Weights of a small mixture-of-experts language model, trained from scratch on English Wikipedia: 2 picks a token.
Below are experts of layer 4 (counted from 0) of a mixture-of-experts language model. Rows are named router (the router's row for the expert), gate (a neuron's input weights, with its number), up (a neuron's input weights, with its number), down (a neuron's output weights, with its number) and show model dimensions 48-95. Each number is 128 + 24 x the weight over its row's rms, rounded and kept within 0 to 255. Numbers have three digits each.
After each expert's rows: a language model's description of what the expert responds to; "mostly gets" lists some tokens that are sent to it at least half of the time. This comes from a sample of Wikipedia text that the model never trained on.

# expert 53
router:175106165114154127121106147077123115115128149158127140149124110108101119091088150093129128103159104153118116120124150151116150166138160092115173
gate0:134111160162159100161125121143089087112164139115121095121132091163167113141149144117097102136154127103150114148121124099122121147080117147152111
up0:154169132121138159172123133139087083107171162126119138090112123130125143146102132125139099155153127113155105143102105095116141115085155102158133
down0:110132133113110127123109184060089102153134157152115165165128089143146114093152122151092133098075116130086119090170145145136075127112132098111092
gate1:146111129126148150116133160152101124137154135076107126159095104140132122111145168110136150153153143125174149121046143098137125104132107120129103
up1:132092162104118083100119145098113129153135133109094160128114117147142153143109131076177114129176142145180129128113156137159134134150105144098156
down1:123117086143122144142131108147144103128135175128138111113114121126117134109203137101166124132120121179117128117152099142141098119141111130162101
gate2:107121143103150120131170113123100113093153128087135146110121191117128146161149095115112143126116162102138146175126113171134114103110154125087170
up2:130121163103108122140142131117141102124155133109139141079126144145140126128138129110139113074163104116107113149125149143174084173103159102136152
down2:147141085150170152119132133096073118115134126116128117122127149139112053106106108123153127118125131102178155114163137128078129100139110150138129
gate3:112065110143103148130120140071091113122171120120153173129092132122124113134083118113118143113147079109134139114084113139172097132117157118109154
up3:134089084115093136134105148130074130134147132147105139138146116133136137118135144110104145108128086142140118113117145146173085108086130131131138
down3:126124129123115112143129069117076148136112126120153184132095135145101137119121161119098140120146136169105153065127112083162145139089114128122130
gate4:115135168090110075126143153106178190145109151154099144124118165108158156145109169135119112113138097110128104113144069134101134115146110120106100
up4:152148094179136151171138110100121154144128203105127104149098137145126135158073086085137132120123126130148112080101159121170124125124121146123145
down4:124123097127129124101154145116101110125151138086104131107101148102148103072112097108149106140133156139106110164152132137125145146160148114153166
gate5:099149148160155164147101103115110132148096150101107130118115129103121119109158133125145136134132159113165141132129138143146099129117125121130171
up5:075112102184142128117113108089134100158118175139157149113129137154130134120120113119132148131161157164164144106098170139117058137141127131122105
down5:123128130156132129139126139100122166123106099121092128131138119134085134122139168151119150112040141111091111150125140143122119143131150121134146
gate6:150105121084104120155157114124154145159139123152120138150087141141161142106109142119092127142163125125135097097119115135131155166098121114163180
up6:160150113083109088151144122127151149125140115151108118170098117106121188107104148136118161136135120127138067126118118143158090121133128123137172
down6:120125064090112140131150126108153100104088103156141090115129111140121146099109115143134157119083120151083130142130157119127119087117162171086102
gate7:099120147152140134132108145102113157121144136061114140144148127095137131133147121094117114106159145155090142150096166112139147128114142092152163
up7:136142139177131125140087123102122167101132139094127130116138155062130120136153150109136085111145120145119095143089182140121151152108143072140159
down7:111143158108131109133142129115125110129131111147134147143109084133068115168106126090116145128159142128114148139141127088120148142131162141108089
gate8:127119134180137123119153107137149112151138142101110115080144113143189116120107156102112151154104091119158133142066107157137102093101103125114105
up8:123082124144138096131119073109157097165096155152140155118105164125171117133109166120121140122115160140154119138067139144155148121140122180130176
down8:142111146112075143118100184156116125104122073129129129147093156147137090138148094115135079115135113129104156155144148139125138196124156047133142
gate9:105097154115068140134120130122134145147105132113138106074145165080127099151148100100122145101131165118085137155103124131155094060133137115133103
up9:106115096134118140100125096097094130114145198094128159132164135132151124101173144155161126152129117096137121123136074116135185165164122143115081
down9:104120086086138132180156144140106129122118118062125166156142107092123122124160139171154135129127129088143156102140112117148113168163131104099139
It responds to: Byte pieces of Japanese, Hebrew and other non-Latin scripts, and odd word fragments in foreign names, such as Palacios, Elandskop, -ios.
mostly gets: "ios", " Ori", "н", " Athletic", "ič", " inc"

# expert 20
router:107143111155146123135118141113103099146088153111118111139152137170101100158155103090125146135087111094079132084153160145140124132117124126121134
gate0:139092103197176091147125113094079125161135141152130166129148085143132091134122131134136106119150137114116133072120132155103130081157131120125107
up0:138094123181130139151135103106109119134148143142141195119146119187128104111114128111154132129144122145112142107127159170156142111140133121092110
down0:155126136112128169154120159111126109110156170130106153113077117192150114100150150107143137130106093130111125121160181126149142158115100103125122
gate1:146154088166147099127153128134080126132144173093105132126138133148104195148139119131132108148133103156126136113117114159146114111126157168108147
up1:161176099143115103126149138125123133155138144097109147109135100130144198148115097138141107129118135143116151131077122151176114096140140142130148
down1:154137133099089165115131089149139124080123126164102133127104130102182161149114073111128131136124097141100170156106133118128133111120161120138101
gate2:128155127126141141138134162146125125157102172104116137151115162136153107126115092073124160152103091132141127139086139077156139138176137124124137
up2:125140103130120125146157137119140112094098124152121123138171147144139123152123162098143113124104078136140099133112156118121077136173107096126127
down2:068139137093110108115146103123137154127109138134096123096126133148106143111143139164120126124139130143139118173125123120086110132063139134170149
gate3:147129084091127116115132111150073172140152128106113113131161136075110141160102119104113122141169163109151117142109121090117118104139131145101130
up3:157135147116119175156130138131105159165091146101107110119146149093130119163137136149088102139133175115163111127155116108133136114098114125164122
down3:148152125146143113134173129100126125142095161102125141098103116172132138156155143107102196159106142143128128143135113166092156096094139137148142
gate4:083153112130126138118181136116149199139091100124093120122148089101147129141146127147146136154159116122134135136126134143144147098124117135151123
up4:152112114112131114085108112128150135151111125107140141137116114116182098113117146205168131091140089137107119135137136110147128070143105148160141
down4:133128178135116129152092138115111134184088108123113152165075124138116162098146118146133160113139109142105090126163125116137114135173113104143154
gate5:174140126159129167099121150135124135163130094128099148139123131130144159116116161165162133076145125123131145117111111075072120137134103096121166
up5:088096105126125135123129142168162120105082146092179140155125140142146118141133176086137140158175106145152105119108136167157152111095145152158092
down5:104103168129178124176130117155121120134117138106161128120105099119116148166137148092125106181125134155115128121139148138148136138141092142150081
gate6:127107127107139089123137121163124110126139122193140134136111137109181142115154113105135127084108116117110085145121160131146148138079109152155117
up6:110126118124122112135098109112142078162122108150140096112123084137170131106093138123131098104095153080102099107136146121160111093104106122138112
down6:138172116110150138081134157082173132133155143139143102158158133139082132129126099117137123100178083119113137111119118085135109161139118118155110
gate7:113074103115102163123096162148086142124092115131116145098143126136192110132164152128122104117110159131083096145121155151154134124127126131150137
up7:137054104087115142115097147150117121142084083143095129102159132130186142140156141132140119100119154149099097106097161149137153108118125130154119
down7:128144144107094127094143129109119119104096140149123126161097105088136086119113120074129153097123111138159135121108184135123162144098140119137144
gate8:133094122111124107105124087122082103161142114148072099130140145152147121107115106177116103089117134130109114096130110160125103147116098149099148
up8:110092111109134111125090155131135108127139122108091126141138162178138119140132098161112113092120126125094124112104102150106154198186167130134153
down8:165162144137161122152130138140147117147147121093133116124099128153167105163169085105106120102131085105099139105120127081116143141146177123148129
gate9:172148097124098122136129107130161140136157135118149148141108142134184168064118143126154111141141199144108116152109133174093140106167106155113139
up9:111156129180124154105104138117169081155121151141102110129153097127128147127110091141123132147134073101148061120163118127121140157142110120124136
down9:069110152139118153093099146137137118150104119139144114143196140155096124162116101118120174162101130099144109078149146088137129111157141121151136
It responds to: Had, has, have, also, both, some, many, and including or included after a subject such as He, It or This.
mostly gets: " had", " has", " have", " both", " including", " such"

# expert 12
router:166098144112120085145117145124150144114177139120117153128113127126155142123101117090122139114125099135179125145088159126143078142123123146099171
gate0:115141098112158113098143088130136116142159148116131113117141110146100118135211137119139169141111152174129158148141121110128109138101121145119161
up0:118136106133128068117110119117125125087124154138100108148146132132106096117180134095116165130143135157173155177096164142151116154161160140096119
down0:154100122185100128137140158144112130097122089147146142119176133147120142138065138109118107080167120093137082119124101156132117121113126129130098
gate1:100121169125135126101132097158118139122111132143110128159113140113159135138082152122187114140168139136141153126121129114129116149128117077151104
up1:152137094122120127167104150125147140127149147114162132135122160146128130126168106104125134142148147117113139153098158114092161123160131169132148
down1:097132122142080140160117137110156082150154112115130148092163104136112151103128148177116109114117110117098141132099143102099142116119144166105149
gate2:115154173186124121108115107083174151137141169179104081156111144133153146122111135106150130144137126090140149173095105159136123115150085137107103
up2:146147134142184118128117114068150119122150189120136086136122140144144139118093112137141133137138147106139135126101110115147117119118107100162152
down2:184128149115129136127152134154140124109133075073107104139113126133132154135144159156133105157087154136173123100145132118112138200124082095128139
gate3:113124157124091119176093158103141124119116158135082127099134098127161150116107114110105169108112118163112150132126115169136135105102168095135181
up3:124144104090112142139118131139132129104124106084104116113114115111156123121118147105128158179154111153129111107093151156149144094082125123146101
down3:115125111114159175082149084138112114116140088127163170115110149125130152118124111135141106131101164080129127087115150130140135125148096170123121
gate4:117134136103163135174113147155151104136170145139123155110146096147124097147147103131162132141095144146135160163131096118178153151134109195100171
up4:154151135093110112149108160126136130081159152102095132129115152125144137122139119091108133162104111169120074157156155127140152169106091110130172
down4:146093090156062134124134137130125134140112139123118118123099146166161185113079142159108130120133126126133112129139151127079110133099153037174104
gate5:107175133113102132107143113151140133094121100111124113142095130166088125083158125149122079133133111161104154120110143144150141124119078084105100
up5:136164158116132085114071103124131134078114108128149108125128125112103135137150100160122095124118115095166118091140090113122121108121121119074112
down5:155102103133147140119156142126114108151121100130141182157187138120096111155156096127118145104110111127167113121151092150084126128121165163165188
gate6:124107118123084115161128138152131120153144143134121111090131103158111137142116074119121126115106098104116126130117159135135080132166142169107173
up6:096138116100129131150143122123136131115105158109123151068117104113147171121125095110126121119148116121130129098095186107166111117150111177138150
down6:134124132114108151156173128132105128126119101142072150170117129133112132150147134149121115148179097110158100092103154174145170118121149101128119
gate7:111138156108122136102119127088083086130130125078111107127133107108133145125141163154112180146107136147165180133168128112133136113151161099123114
up7:152121157167122127096112139124121135158114147101144151141123113089145132126137131148100160130101138154128172169136130080160113106099143139112102
down7:108135154111126143144128119121102111156123156142143123132167115084109102092118149157141138134080135155090084146074110154092147122117170136113089
gate8:167108166121161077136120131132122094137137155117129145124134127111150161115093113084092107114138112166141101114127127135137104175143138146119133
up8:202118126120125101133110167118141097133122173106140153132131173123137144093126140125129097112100139159133115115114133138137098185160152142126103
down8:123134127122135171113118136126148153069168149123117112117094134113118080121177152156132130164111104078121136119083183090128133125090135120104139
gate9:125143101075106153165113150151139123150100144124136120124118110135134139115093117141143128106169103094138145145169139152121148122118134088083092
up9:138104125117126117151179176146167174138134163124109140167089128156135120112106167094124140142143137161128105130114117141138168126139144120145154
down9:119121100150135148145158105083114109126126122154094141107108156114105095124102129130123145159124137157149060096116123139103140101175107174134170
It responds to: Surname pieces and whole surnames, especially endings like -son, -ley, -ton, -ović, -bury, as in Stevenson, Baldwin, Livingston.
mostly gets: "ić", "ović", " Taylor", "bury", "worth", " Jones"

# expert 22
router:144140111093124142147146130117150175098118122181139127135101141166147109148132130110139115078117140134107124148102128096127124136132118073140180
gate0:155083178142153125157073082149156132115123157151124113114133169165133129131117163114130146084087142127128111135142163149130117133095094149144130
up0:125108165136114140168106089156140088134076168162126109137165117168128147110114116106102143103102143137149128108084104098158143128133075126155147
down0:113136139151100089133134125138160137173144172103107158142094135097106112066137154177137153144157120162152145136099071145107128132122134112082128
gate1:102102108159111131119125131094145146127104098144147124130141077129146119141145136136190129133127107137160132118123079138115124110143122158132097
up1:112113112153101146155100142131112124131140093119162129121132098153154144167122155120132104131162126108133080146103104117138081091149142181152116
down1:128128124139137138135124140127161161134141115129148190091142120123087099174130128114117108130160119118130082107119134151132133139195107129109149
gate2:128135112151145111115079103116142150135139102136102106124152154160176128114103164129147121157143088147078119126154139160121126161109106134135099
up2:137124096148144120141084097132153164118139122097097129145153147125170100114124098101131119150114120150113115104092115157116125157126115103171138
down2:137131140127126150099120094117126112181156139111134114123128127117129135099140147088145145125153120135148135098058173132092127152124119136126102
gate3:151122133119155127168126172155121086110113142113177099142100154097106150129107138128128072112148150090090117161095126140151107114116130096161161
up3:104088107125182171125145136117158152116112101115137141117097093141140114128135156132175093154140172085135110106111101132102084103153108127153163
down3:106118128112175081063127142085130139102168107135130135127166139130160129137089127126129161146119155097173146120087118133157145108112141144128132
gate4:134110166130143121173105147143098153119120149159126128126105160137141172149103152074146163098119102142118106148091126113114126126156074108115140
up4:135076146140114147142117136118121113133095154129104129137083152143155142111141122098140146126111137103119121095114111121140128120129130115112157
down4:120127148159114135086151106091133111171133152128109173158118126145111093133126142137127125143127151124146131112128126180099135134125131101112082
gate5:112103087126115094165152087170134144136170127153105106100120122142151113170145109098158135127098134122126148129081131092148089136113113093123175
up5:126123114151105107162159118168156120115150136134143140109174128112137135154139070137117079114103134136140142131100090103163085137117082110100152
down5:122131146099100135119083135111124104098102137144150157168122137098093144079139143129142086115113152152124140118155103139145170118134131141109047
gate6:137132142120143127185078111139140103121094149142148118153100116144135123102114136107085133098120115114121166120118128123112100129121108173137142
up6:086117108113133115135087107109122094140098144157129149141110123163134128135081145130112133113094133144126142147099121137141097104154092121116158
down6:164110152104133110098124141135142135096174111104125088154156139149156082157158110130111131166152148107141123120092134104134154102142118098104137
gate7:113099122149121060149121118120123140121135144133111082142099119133123108127114140138139177094115155098154111191136100137122081106111128117135108
up7:126140124085131097176142129124130131085174142115100117105122125152140077112085157156139119131135112095144081157137155142120119124159137097172112
down7:132104147112149173134176128086100136090159158126145131138130113127144122124089083131102112104105130121123146105092145081131128141163144115139147
gate8:095145132102115125135165093134123139180125125181094109138131144134168157094128134133118115108101126111115130100117152148131150136128159143092142
up8:114141140125114129119111141143106086152154101163140157175140141121133166147128132159124071116138130134126121091124119157139109157119144128134132
down8:095129138126136162136102170111110132135196136135118180136144123093170096110078122148140086149088116148103136121136152130115126165123113075121102
gate9:132149094074103069162112131106141121139138148149134110096080101138094109117130134146132119134116100152156106140107119131170145091110132140128139
up9:133118116099113081150102139100134106137121165128154137113096098136125118121140158162144127132146118159144069106113109137154139126125144122126112
down9:095129170098184186104141140148129129068124133111108139164114097107137160099106123110100111116127150147109133118140104132090134104115145125135124
It responds to: Endings like -ed or -ated in titles and awards tables, plus title words such as Nominated, New, Outstanding, of.
mostly gets: " Nominated", " Blue", " Primary", " Outstanding", " Special", " Main"

# expert 27
router:155109124111121098101155130099136142145159108173176119150135128076086091153147102158113169130133128147114142123145120128108132116123120114090113
gate0:119136119126082129149149157170122119136166151127129105137112128120157119194143136150137152135140125123128113104119120117145149154125118111142122
up0:108119126138084132160117087134086133101167131059129142128101159081122128163133119126101147124141136138149131111136120141148138125128114121141122
down0:136191163114137146081117112177155097113139169118136139094127141144119121146131106060144104111118107136161111132143151136125142185116124111146137
gate1:118105119120152160158141110111088089133120116116136125112146165170103138163162146132112136108146142129136098099127147150100119167150143171111117
up1:072149108170139125089138103104114109121138136131125161094107136069072177146138099115136117115130130117101098080121129116152144119120156103130121
down1:105163108178128154138107115154149139100126113170112119153079148163112142147136100132122114157136129170125131121139132139086125136117136153127126
gate2:124110146147131129137158116122111081106132165088122094155127185106113119119116104161130117137100136160173090079134121115155152142111121121143160
up2:126123139133163109120155116106100091088175116069110114125135162120144080159131127155124092155124135140129151109155102124160133104088151111121168
down2:177141123174122123133150101114147150144144129137089137134097139180119181113090182110085123099120134132105130137138154086121123074146121101116120
gate3:151148160087096081140131141126107095139125134132138111092130143117137130139116111103158135091169164116126165138111093116153086095108166091146096
up3:140125152111122109159143124106114116123128123164134110114129135134169146164140109117170142091173147155117064158119093126161104084089156091141126
down3:113130110106115097118102143111102148165168094117070141179094145159105151141080152143108120155123144116111099113136120142137126101124120145149146
gate4:135114120159134075108111132142153105167141183083121138123091131142169129127101131130124091109157141140137125136120125105115176155167139150161104
up4:124085115124130089137178149101135139123097135152152120143148118110203161124102124097115079141084104132144148141132081119132131114140167137127143
down4:129118148105130111145134146120112150072104125169163120088113139185117151135123133141154180128114164079130156134149132154115150091164123157158140
gate5:172127113117129130130150127094157107071154149108142139086097101126118155137117103118164096102144070123101122114179102153139121080166102134146126
up5:115113101095120105140107089116134090132115151119154176097133147082145117164081112126113148146094144105143127108115130141149112095111120082141173
down5:118088133138116113137149103164147093140109089109152121098101070094146147125140152109108108185145107110108131131119149109144126170100080115101136
gate6:123118093162131109129149130113136136081120121096085139151141094125171117103127155120153106110116112183134141109124163128150093127101132167110131
up6:148113106104133111139114086130132136120177134142154149113146161131118120135149129189134096101133089166155134134144155145162102104135129158119142
down6:131134146129139151127131102142126128150091163103133122161117125136134135124138111098131140152178121150151126146150116169134148110098075122132093
gate7:127157098121145130094101152123163095174165123149171102100146157127093151123185127191130121113078121119117119149105101142115110092081112144121113
up7:118168108120120122130141103118138143151154122120117166097137111093142133127134137063130147135140080151134106148110143140105112126129130132163093
down7:104152121113097104176135086162127118115107117133079133146105107174110128115120136119107104079099137095124156112123093091139113123119129124158147
gate8:086118123115121184153122124165092129117124161127155137119132116109152132155095141142088170184146090144098133135136106121125140140141126098101124
up8:108102123116142144163125113106139140080168129136124153095136127125113178127142104135088151129146111150172130112163120125143096136161121102128142
down8:127127108087142153179113132105133158131132152133107137129126137174114082061151124108153149128156115131133114114119190127114143119133163138171112
gate9:135111118193123123128178113118121170149164168126110147110138095148111097119064111132167122178077165104127154109114122153124119099113127133120111
up9:099082126126080136151139094135146171116105141078146114106127116140125153160117151118153116131112116081118095122112132128123119119143176126158164
down9:096152138126119116171136145169118125160124091128128104115124070158162118143129110186130096133093110174116134144084123180115141124107102136167149
It responds to: Final suffix pieces completing a word, such as -ing, -ed, -al, -ic, -ous, -hed in watershed, venomous, surgical, backed.
mostly gets: " commercial", "ers'", "hed", "ent", "que", "ground"

# expert 4
router:173169135123116129100148108148155143122134112109135109123108130138122146178119104136125140107131154151141127148098102083129096109147137139097164
gate0:096126118112159113130146082141099133105097134125156143168141129111124141069119128173136109177116119093123121132167087097124103137137090111135106
up0:126099113094119094097137142135100117146121145113136124149115116134130113091068102124176125106101162103108087153185147094116131089140114118096123
down0:132116164105114134129066143141135106134131122153111110133158141102152092110142170121126118121158081127130132096116131128134138126104106139127169
gate1:150119136140138116120148092125134125126131120101090122127123133141142099108159129116108094132149157164161174131162151083138086113155116127116134
up1:094138120142165142118156090149073126108124142165122069151131160112113142098118120118112173129078152090162154096127148126137109136098109134113151
down1:134103166163143152135104139155080097142145091133125132110109129094139133154135153191141111159088071129115113104145118140125162135143111132116132
gate2:087063100138113109132110095141152166147098127124126175183139107148101159149116186119130104141120138125134108121122160125145122116183135142139089
up2:146127147130088132166109079157094154129126140130110162105105120171110184136134153075129141120142148119132156135157153142152062100094101114131142
down2:149120104142113125138101139133124128149172114133100110120126119137142109144149125110117125135141131097150097164108133152168161116152132119096148
gate3:092172098158085134125144140173108144129109146132088139139137090120126142139131148125147127133143104168147096209103101115135124143110087160086154
up3:128116083150081102074150145162133128116133107117097108137112114154108156142158174151153131137103111134135068176129148121116153123090095154091115
down3:139090143098152136143124116109146088143128095142145128113157117118124135095132110107133150116126144155087143104168103177126155142111128115126117
gate4:179158124106119103144120104144123121160116164170145130138116073132128129128095120108163145116137137114142113122117095115097128121152130103130175
up4:141114108115097118149130141163126177162115135134126161159119112126112103153128162130138106115141152143163126164148122129125142093166101137140164
down4:105112167109151137137146129088137117151109111083160124159079145114085107127147121146164117141108126129120134097127162114123135166127105140147071
gate5:129140118110147100149176138120138119105187097126126144115132107139158171107085165118136123152111145107139130087133116152140140117151122167114117
up5:196160102100111147142155112152111139098130142122115132120149114122161163137091147139120150142124101135121104127113127135161139141141103172106164
down5:158122147144104160132094139191133141153098140118137168111139150143153107139124150133108129103181124159173143189143139127122097130121114100121114
gate6:077141118125156160109157074136141090147111125128168120114105147159125160161111095173138127132093131129100099108127100102150105074141101112107095
up6:073138139135152143114128094164117100152110132115141101112098160159119144145155117147136121124097135135095100111128094121146135080106097132110093
down6:110125119151107106114137119137138077107127129073136125139124172183130124094119137059157097113126131151149101168144176121156151102090130146117168
gate7:128084132141142149122149148097147169156141117127138141108155159108138101140076132150146141124163123112159089106113125157095127136129142141102119
up7:117081155153126102132109153160119158153120134096123147104133110125139098174101135094149134076160117142181069147102117116120108145160150118115176
down7:154115162123102110109089125138131118070157113115098107122118143177120149140179141082143101097121118138174147164152124108146077129142157130131126
gate8:130122139139123076107122176119126108123120142118085120150102152149099119144169137135172106159154137138099115138100131120097097133116075120112140
up8:129155104148119120127130131104132112133117071110090120113144125117088118106164159112154144164129140128128113133152127123144111132085121164133123
down8:105156113169098127150120127150135133161115126103135097131163120131164133147180143137165136096128143107133140098091143145167171154122107082109104
gate9:178162155123127153157175130170148136144183147108108085139120074151120121131156145141109111126104105132098109133109125160152097133146118124115127
up9:154135153132128121146195119129118154139158140110098071099152088123112117146091103145101106109138115147129090120126153148136102098101161129173113
down9:158133173112121121124082120190124124137105087106133142120152131119130131144138121123096159163127106145109134119131126172104145137097150148149143
It responds to: Word-final pieces and capitalized words in headings, table cells and list items, such as Operational, Drinking, Winners, Other, Total.
mostly gets: "Other", "eather", "Area", " Registered", " None", "International"

# expert 44
router:119145166128112086100121138103156099108122112099113110080114118161141127135104104102086111145101102094110125139135097206129118136143109102142090
gate0:155091167148124076130129088120120124155133118138116152094170151131123140147102158121138130158143112099165144114125083127156109111128090147162132
up0:138110129153170082109164111108143141171156114130130163137170084156093147174094152095149151177114094104153122117121121140112108103125111094127150
down0:143142097119135141112169120135109130102156149137100124168123108096135097127163105073134125124105090153111151128128152140103147138142151112092122
gate1:113105140117149097119151090088117128117131117152118146151100133140144127160076140157148105129161154121121119073182130118129146100180094111130157
up1:096145150113196098161150140157136136131186125182142118160148086113135106111145128139104118119098150118138139144095092153121161149111134137133092
down1:137124120159148143158121156136098153132135136134149161183122102098107116161147103079150127119105115128100121153116083115097117135095098139154120
gate2:164134149124131124130142112102111146101117127136087111114137111131172119115092107140103161124131160107145186168156112102101165107135137134063120
up2:119092130163143146155136125159145139118092136123104148112121123145139110129079119145080156082158128121112190157129091116137123067154152139083158
down2:094118109135120168174079162136135110126128122140173133106115139173097126145151102140137102140093147134148105153118123172148116152148119103141135
gate3:131141156114146114156123145100128135112142094146090185107145096107115113139106172119138092127139079119145147146143120146172111117109139134136105
up3:107098138097137149138138130146114160109146108137156167082165090141104102139115099145134084147155074132163163149094084120142077102151080128123134
down3:120124111130100117073127149153180104150112129134151108136168139144124115135162105145136150112120147114136120146081113114116099175147090115126130
gate4:160097133151105134146097110125137141110124131128123142095143113143154136206114134104072098136129103104155106154116135099144140097082146166164112
up4:091094140117102110094133106111099127145146119124114166134139175185161108168131107154139132110149115100132144070109135107162105103161128068142095
down4:119107103120117133106152140120098107148130121113118146157117158163084113086120092184159178140189151117070135112115126140094106131146106083159152
gate5:120146149118113113147121096155098088167120124133153125168098151104114189138124111135111118106126134116147152103121106142099115096084100149151161
up5:152156124113113122159082126138111109140127137178160117146140138105119183149087112147120116107128144124130162088094112130109155110113120145154173
down5:146104145113086126098099151142153121111122103145137139113138131096129134152099119118115121111160086139129181124132095152154174153124083136139128
gate6:134130111108182171190139131176118092117163130100141144133128120136136108129104142129089151113115172130125149138144124089163116131120143128125114
up6:127146121078127113121165133107105105141110149096088198113100160116088152140136168146128143101097127169118122113141091138147139147129142131097144
down6:108099122117115137111181128120145125174107144092099114114113121130116209129128107150095082129135145137100116119099109175114204097130109146116109
gate7:144158082118142134096116149117120117134111126109112112087137154108127169121104118148096155129167149160134125104118125107125132127135133169115141
up7:142144072120102141141146132135126165118116168130111113129142149106141138118097130199131129105132119130143108098132113144128109078137118132132121
down7:145166135126090153164145151141148145136109130131103138083110144140135123086109139116186161118130122134108116158132093152093114147139144168148131
gate8:136121158164132135118168095147092181140124112143094121131146078121134155147122147105115139147115118106123106150124143172104144122112128100144111
up8:099168132131107125110180151138067123140123113111099085120122123114153141141133160124120125133130084132143092138142079108132147092141112091130127
down8:146158128124128105106105162151102037134165132104138146113087148163113140131133124145100141123152158134098158106145136100159157128160123167116109
gate9:136148135191140164186126153112150127149170136153142133134122074093152140133134072143128115144179104119145113132136107097191139113144103165148140
up9:095148156146154107155124116101160135145128177156119103123133103093091122125114102113124092127146076150115086166126157111196118090125120121109108
down9:129098104094145096112140103126093119088140100168129130150151139149141125151146120098171120121113071129113132113138075183129104110087142134158125
It responds to: In, was, is and on after a subject or verb, as in set in, was nominated, plus Kingdom: in taxonomy boxes.
mostly gets: " in", " was", " became", " been", " on", " Kingdom:"

# expert 3
router:157132143168115136122107134153131132100102123138091116111125176128101151126148121158110145138102115115087158122118101122105086138121171150167098
gate0:104115106141145119116141078119097152133108163131134151170130134124128147179123091164151150143150133075129151090140154143122108133124144115117162
up0:105138107166095114122156119167098124106136129137118119132102107120166099163160086128119101091166137103115129102142091136189073142133150137130082
down0:148158148142125114142116149150135118136128119145117136087132109136102132103140160134099114125147131139058120132138114137100153108157142131110128
gate1:091109132145148173120084140121138094145143119154159096093133134122136127136162114150113103128121082168091089172096108137124154109141144152113117
up1:111124147121125150176105154160115128130109121127122153129111129123103132097124140142126122139113060179111136190093125121096174150110096140138111
down1:126109153093148135166113187130156142162140116126143144147110128106135110113143116172141193124126087075121139164150174104145126134145097120117125
gate2:044156097100125168099124092151122072117123125117112155124130119113109065138181110126090098128116110139150104153102156135126111157166153111129132
up2:114158122153098144167131085145105076146133156112126164094122114079089091093135148153117144131136121129173089176118165136114121136109164148125094
down2:171107114109129135139129137118132183121124129160142077166124133143143110147119116118167138123118104113155104094118132099117164154087096131141122
gate3:123129152151132148094144138122113136121170143146137107158148122107148171157133120129156133086122135105140061116153162093151142115108129111089120
up3:155091112111118092131172119110161176134120121103143108130110119106094100095079121103125103131138160136076146135111124123123120133156143109120188
down3:136102139108132152140124134192106156152109109107125113077125158101134124099136134116140130149099117131095146113095124137142124141151119130142159
gate4:130162112152105114160146125169114139127133147083144124160133163112144148123131138132113105132100125102105108119085152161152160152144132150166144
up4:177155114138105132132170130142121157123132168133125121125156161110130141137134136149121131131111142100117081148077123139156147158098130160145134
down4:130147138164107109072139102101167146125129131162113142163143126135131162142085126085155113109123130126122106151110100132144134085109100133147141
gate5:091138137093113100104145119133145138160119172106126123132100116119107102148096126173094159117133129179151112128121124129145105110117124113108079
up5:086137122163107090137120114131139152169116172071096140138108123164097106116110137164154134119142129177172120118168143129132135122112118161100128
down5:141133131181119126136119142130119137159143107120144157128154119143099081113144140120106178121120137116108100164148146152122140147152126198130119
gate6:093165103136103104112122051167125138175099135120116113141130109139138126147103130130126155120075164105160134114155114093139122087148130112185156
up6:124179134114134118139136064133117139170089134128136180116139129127187136107148128113126130095092165104109131120125105137146122102135178111116118
down6:147103137120183102122113157147164123131113142149139200141096112145120116105103165129116101142168176125090112135111103152111152124129152149098137
gate7:150096127161187120134160115131111114124116109128172135077108158083115123108121160179138119159122156123104136129103129109102079169144099137146128
up7:073114158145198132119169142134126118156167119143136145122110144101148145115113136123135121152113164113111135163145175123112103125145138118143115
down7:120163104105123117140046113156150126082129125133118133134101099131161126125151103096134122154131109193185146117141131130100164110144120149113136
gate8:130148115108135083107160115133111104095136159116100135089151116082125113114148129111141145140122126115142119134113106102099110153116131151142116
up8:098155120116132108114131125138172105132140155111140105124156117099108105134128156160144122119115112126160115086124069101120124135124160161136115
down8:131133124141137185140105140121163143173076128133149149107148122180109142141135139182131129144091146140110165112068125139168154107175123149099143
gate9:150110130140127124129111112121093146110121152149160132125124123100127158128142146133165068130132110097119082145129213136124136146138113157146153
up9:138129118123097117125116117091141145120200168149111139114108133136134138145145132134103088138100144139133093150118163115180114138143129128156132
down9:119109134141096162122162113138157141078162142130068157109119097136153113155160146046130119127084122143144147119102112136132154134153123109159132
It responds to: Prepositions like of, for, by, among after nouns or verbs, plus infobox field labels ending in a colon such as Directed by:, Genus:, Country:.
mostly gets: " by:", " name:", " among", " Country:", " Genus:", " Website:"